python train.py --n_layer=8 --d_model=512 --experts_per_token=8 --d_expert=64 --d_shared_expert=128 --activation="geglu" --balance_bias=false --router_z_loss=0.0001 --init_std_router=0.028 --lr_router=0.000562 --norm_eps=1e-07 --tie_embeddings=true --optimizer="soap_variant" --beta2=0.98
Below are experts of layer 4 (counted from 0) of a mixture-of-experts language model. Rows are named router (the router's row for the expert), gate (a neuron's input weights, with its number), up (a neuron's input weights, with its number), down (a neuron's output weights, with its number) and show model dimensions 256-319. Each number is 500 + 50 x the weight over its row's rms, rounded and kept within 0 to 999. Numbers have three digits each.
After each expert's rows: "comes before" lists some tokens at least twice as common just after its tokens as in all text; "comes after" lists some tokens at least twice as common just before its tokens as in all text. This comes from a sample of Wikipedia text that the model never trained on. Tokens count by the router's weight.

# expert 105
router:521456456534451411463505517455466518533446452545483528508469513475512451585617466451454575519550463438571478545520501448480528422524557515485517546489440488611436503556523471451524433497542513
gate0:587478479465484377543535564527470508520508570473558585500539509664551505568446555425422606593486490497561458502520462441461540507544483571622512527531412540529455446535495617625451496509515476
up0:488610523477561505446521532527549597523547489443483534484541529419481532489479491441513586460547458485454480465464508517456461480504512540470535588563490512444469458605495544462500496487487479
down0:460438457508498445533451476503445524453482506487533486489493422478440456535590510489438539564537515481563507412510508599463458568509485529483462560502531548488552481444571485496513538472513480
comes before: "-", "|", "}", " census", " population", " UTC"
comes after: "-", "|", " of", " in", " (", "{"

# expert 2
router:500494422412511449473540543509547510540535480503523563433499490566447473636516459514481523558483443506551421561425479468581522512506534498489526606549406445516490466540465487514448423528509536
gate7:513555525512528582467493489542467603419506469455487489472425476460589534542395478560509439517527470523464523571455498445504520460463542535522450382509462527393532552553570584519510526498489655
up7:434476473445527532462444554519479486511494528550443409493499462519471448577547553581524492445542557419502535579458545524542466431481495476479490558459575521530435490454506499423524490550476488
down7:461479486449516434528526558475468553481523466483439467566499479541483467536448521510557466598551514462493525465540572576479513351496542489599509417461485500536532488524438478451489529463488525
comes before: " |", ")", ",", ".", "–", "%"
comes after: "–", " (", " in", ",", "19", "."

# expert 6
router:533559470485589408470522533428466488508544446490592537488548476536395433582426519544550489486459613481476488579447571588531381415556577532417407509494321474504471457520477586440514496419468609
gate0:479500506631452505446414466582458501543545550522461502501487468548534510494432459502511594558536566427514544481533472499499487485602571553471547468517471610461398542491465488502499469514529566
up0:543550475592517566546432457532420463538529502475523539544492477575600447476425536477472528429522499581577501472592472468466514509569527490501484515488507531504441499544432416507581461450443444
down0:453483534397439517519461525446566499523534520483479437543464404514521425451499488466452512473440531484519471436362505510426575507450359456546462526524444559473488509515501542506484530462460542
comes before: " the", " a", " \"", " he", " his", " an"
comes after: ",", "ed", "s", " known", "d", " it"

# expert 66
router:527611430446489469475474578412593489431516462465543488398507430570431533544448498475480522510478546461472442549437552496503460431452599498449502474491347440514501483506566524464544488501520542
gate0:511472624545544486516529421494469556583552482575540453572492438511540483532453504420471442571437449476612474525514494471499619503549499417440497565481525546420528427593477459560434502432478559
up0:404444584490561460518479463466521539614503462378504516476523509467587491560507525501521512581537524494451542411471530503547480532584504444564450499534464464439422473581450550503559535494444464
down0:529460595393407504503488567490387563482534490482508546432554594496534498493558474551430540410506586479546477459464429553510535387437555456422536457520465474504461502513572501423485507437551424
comes before: "-", "|", "  ", " Preceded", " \"", " Date"
comes after: "\n", "|", "=", "\n\n", ")", "\n "

# expert 64
router:487489456509546472407478529440513462584490436507550494443521457430413509445418483522464469496443510509448533559511497462510390398549582529466481519526444511604482499469414599506521490545449598
gate0:494464514551449465535499520455552481542485515500589552508501546497468424364460555504490421501600452510531465494526525480480500474457538479487500531544492540429457509407485485435610498499569494
up0:559482572489457519504480557527453506396510454488502545524609477489524524545476531444543644472483562434526524474429482491454498483540473522557589524547515551487446516551510514419532499553580434
down0:523478434445560517469532519485572518551459489487505559480540537579435558517495455443523478481488532530584447471413565516399467392540553491479548480480564526474564521467499512547452496489540519
comes before: " a", " the", " an", " and", " he", " which"
comes after: ",", ")", "s", " He", " he", " It"

# expert 3
router:567479482515472470547506492506604509612440433455619454524515478611472455498507492503411499482492503488546409540589490458541456443548496475466482506409413467636462555485529465544573436485477577
gate0:382517527462498512523458487487609498471587456412433460499479471452456524492494447486513444415555572607449481504490510433563439561468481456416487483574472546511510453509510515434407541479465600
up0:458540553502494570524562461471413440553515554333503477541474478504498485526519456566404398570567501553590497438440415552492492449510531462510503481494451422415464512530567578523521585461507529
down0:472551506577472473560482515478560399407632474462545577496352468474499480553561440418444582416519600477495524519545546385512420462537539486496489439593516479469420549513540447506499552535486476
comes before: "-", "|", "  ", "\n", " Votes", " 1"
comes after: "\n", "  ", " |", ")", "|", " information"

# expert 65
router:551464423385434427432540484453503492480535468477490475519450451553390473535530574411519421481532557475489442498444559425433501454556495504554516582482379504527489494558522550534570469531447492
gate0:461441544434487557455484495494528458428565474524474490480511537522510435540531495482507638557488525491539464396495559621514465389486515513528539505454516500437471438514515532462477577480497540
up0:470509539528461526553526485492562508481478545513449506423569493486374546466619496554468493600492525488505504486462531529485523518513487515384559499493495499535465528501581494548651476489550452
down0:506512573501444556586486455484523510472397515475535484458545514477441552489510535509503452663566573366460587486532520506543483452484417580503574490516532498532470483533485498497529439540539550
comes before: " 0", "\n", " 1", "  ", " 2", "|"
comes after: " 0", "  ", " |", " 1", " 2", " 3"

# expert 77
router:533511409515406514509480490463460560540468559481504610434473478575497462536514428510475477519504533495522447538431564536500408499588577461413443519543377472493438503556480609538523476426445513
gate0:375515523530537440501582468485500527419416408464540440510506469558468552481543462545477429488574460499503485527511541457484395432550486540457540470501428544442483503507491564500563467511517359
up0:447631565581495430510490478427331551583468496534556549495563469416486542570546575497441479559504483605518508517542518427429529520544610548522524504504418439487488493518496488449503456465508483
down0:539540504528489450494536462452486589594515547565501470519401557492396537592508568432414456470466506411539461488441455479528524523454598383395464520558431422551570518388595573533485455502469544
comes before: " |", "0", " 0", "2", "5", "4"
comes after: " |", ",", " 0", ";", ".", "  "

# expert 54
router:578516479502549508476490436437446506423444449512581549484466408478486553562502448515456486517574469517483402484526461538569489497500412447480446473411401442548443448521432486552495411549481515
gate0:520544508525559435576490409557518468495432546529558570529486661436503469495450619449481577460503542428457579446484526471494506556500464510495575436569505480512518464418431572544511430468464567
up0:504456595494434534472470547451459499481554488477478407445530516578472551528533392483491524470504522506482452527528397413502474549546451615389570501379416494482505471515597552486478518579477478
down0:510524519475397524510500516504493474460485461486591481413525592488429455486425499462516454400582643530479570559591524579463437517463504524535508484423426613477540383502469503466509480521463529
comes before: ",", ".", " and", " of", " in", " ("
comes after: " of", " in", " the", " New", " National", " South"

# expert 21
router:508447459426470452378543402429529556487543479502521520498519545508465449546539484508478527524505434470619497499457553501514477561546453518438535537454385497488480518488489454459507545525518547
gate0:518437411527508490469620490459406467518450451573541544477548506568484432460474494494483488540488492485570537522600508626515370506520332521483480528579519568488462481521548452553497506533456459
up0:468488500485564538474492637499508483448483489405570422513462459377587531532469499545450569368407526494521542491513466433462477473522510518493585514511484466463496477556401464552605502570424468
down0:434461518419570472489560521517527499489435499496468559573543474465500410516461504457513514498459471498525505551433479590553492528477503495496522508503468487496469513529456505500574499474574620
comes before: " |", "0", "1", "2", "–", "3"
comes after: "–", " 1", " 0", " 2", " |", "-"

# expert 19
router:524479433502497480472427487500576468556545477515570487460486469514487563541436465526492421518496432511510508553473550520583388587551517515423512450533499460495466428555484464443550461563505639
gate0:421430497509448353481446548407508495519488504506535464474547408445465466469466477479527543359459529477497447490537559469475531559437467527570497510486537525581567552549561531451500460483535505
up0:527529500441483395431486542472430488436465527471438513574592500592440484463537533539486436483535455481460492589530489481432420526510473430482587461519478545459519482588570466567526527537568517
down0:522612561419516465521473426493598477483515540505515521408469483441571539522528560471388548524500464618541575522508412517543573498506490493579515498531528535501464497550455479461482547516510486
comes before: "\n\n", " The", " He", " In", " It", "\n"
comes after: ".", "s", "\"", ")", " season", "e"

# expert 55
router:572403410452490501448460490549524506508463449493605559402442490557514524498602447528502456544518483487518460497545558506517447492513464581500493490441464413505395410465412521470540516516546469
gate0:509496579543517504529479583458509463508580416501455506512542583539555560503449490536487458436513420406550494521465425515448470515464599565535511533487506489545526462430549560514459511503501566
up0:477439423471476519515515497509541429446507456449559469447488529576475580477496515476439401472465458493445447546539570512513525546547440511566644476578536469516483494358553451480625547488452493
down0:563541566533483532564375510467494503573578455547503475468473564389543526398601495520517498510501526523446485566433470470445393498517411440414404560456477502487511451426562477549406580510461519
comes before: " |", ".", ";", "–", ":", "%"
comes after: "|", " |", " No", ":", ";", " Party"

# expert 114
router:556539501457405467494479449464552437498434583519519510407503450543465506608487523521418433525458574480538450508486480559523348471607502362449486488511398411466373447489409507421447591538495530
gate0:520583562514529539455426497496473421552445566540408448494477490541537537544503465548497447470474463556427468461485562536519556430488511489511479476530585479498529520469575478512508553523438520
up0:591543471490550490455516414585470566519534564517374464520487454530418474437511602338483472574520561410510495522504510549368469478424415484487556449549395443482608503502488509517462561508502564
down0:532450480454521485477624553506456483414458457444523566454573459526434488530472511562448553527494494550482441485549488463539514561493486520482424430397497533570513520490508542568549412568503446
comes before: "=", "\n\n", "The", "In", "\n", " The"
comes after: "=", ".", " =", "\n\n", "\"", " one"

# expert 15
router:534530429448516496458498621475492526531418505468519594490413520585498513553527432428471457587479451436473463489429496464541461523541565508464500572492367502530471473556455606467503542475444475
gate0:531502551493434396547449406461536517583512505525567518485412445527512571501598503450401474478488447612519560536448566493457455432589545478490584400493475508535460513517521505550510490583425425
up0:479546525493450563539481489447402472516473551473463552510449495472512509474576530438436418478472507537522509495571489471525425518519500536465591510502484480537510465509455674514515585564417405
down0:486498485463541387458428466464441463462562484530468500500473558501455404537464587510538511454439528591513524604437432493506489524523499496429488589399502572525447496400531507551425472528456491
comes before: " |", "%", "0", "5", "7", "3"
comes after: ".", " |", " 0", " 1", " 2", ":"

# expert 101
router:493458501491541511398488479502537541499520444551515542517525472540445475530476501469465435538508552449460550516428537558542440442563497586404545478521436473523469452550438546532627443548430595
gate0:487502507521524456541392457449419498487471493435395550500553466411576502571579484503534573493427435453499525568427506471544485514423470485514471553512489433539490416465405498465483469520465541
up0:469474495632490431558465438486431557512430458441502562471528409571492529524471411512437583491503495429540528528494540395498477402447477491530546499546557505574533454562426557582537513505553483
down0:573402470527498461503552528475481491527537549474455499484535551449514485460380459494558592498432482541524426480557521573513482404436611447501450562565524474519454524392455486477512438540576542
comes before: "\n", " and", "\n\n", "  ", " which", " but"
comes after: ")", "\"", "s", "  ", " round", "%"

# expert 58
router:510513471484561573456528432524520572579487530489500493496460425565454446552546489440487435466460524529468549547416539483500534451548635536512440505450460562603441423504542526517504534423506516
gate0:521529519539537489449559442517555503562500514464505353577495585544516495487436596502525531510494536505512500439545472495494390582528562445512517544488473473482550520550538518455515557610484540
up0:452412513533469502445447478498478589602465496583482552390437387519439514502434465453411520493522558441431477480486493563494527506503448588570412516488486474496376476370561449617592506513423511
down0:571451416559549434547571567458561536399548413493450565611553492514496526567422481483540455589480418530445518522536481467581487519529476593427447542454451505500436478412469525494502462535483554
comes before: "\n", "  ", "|", " 0", " —", " 1"
comes after: "  ", " |", " —", " 0", "%", "0"

# expert 89
router:477546441430494465477541494430542517474467458570516495463440520493418442512494463467484522518468577446470444550451558450513517474545519455473464542498419487526501457512388581488522441517433565
gate0:485496496505478579542505544548491518435446476595451391514504495500549533527411425509545485414533463497465478420495579601550582492568547489526420532465456501503519488442580510560497420466417433
up0:409519539491551519474443591472458477457448502526509593407503458531539461569509570528500481440470536443479493491512445462515433483506557441467532609507440518419489467504584537407511549575415451
down0:591537456481532470546502506507484445484448360560510509439545422456483452462463562461512517499377426456565523518504543522462579432487439468483449465513525482455546533504526506522449535521526578
comes before: ",", ")", ".", " |", "–", " he"
comes after: " in", "–", " 18", "19", ",", " In"

# expert 9
router:531473470464536498499510486422564443564512494496536528428527468559484541483516477428550405553437547425471529587420552490509463486480551476427502510489476492494505428566489585483527536545490561
gate0:455500483505530439462496576538494452487457465535516538476504582516557595469539533494373436610483462500531497465577471431552521501615477547587483510521502535597476453551530484561535492511462498
up0:490497509474471492471491484529500482469501564508491537452429491624558539461497554565523516548477503537520461558595510506485679502506427477550494490477512525493531580523530513432475467470524542
down0:488377384515483510429444460444496450516513559570483451519404492519522539499552516607459426507464571519449555498484479557522524456486616504578480591409605498535506549515453614524490486449475492
comes before: "=", " \"", "See", " The", "History", "The"
comes after: "\n", "=", "\n\n", ".", "\n ", "  "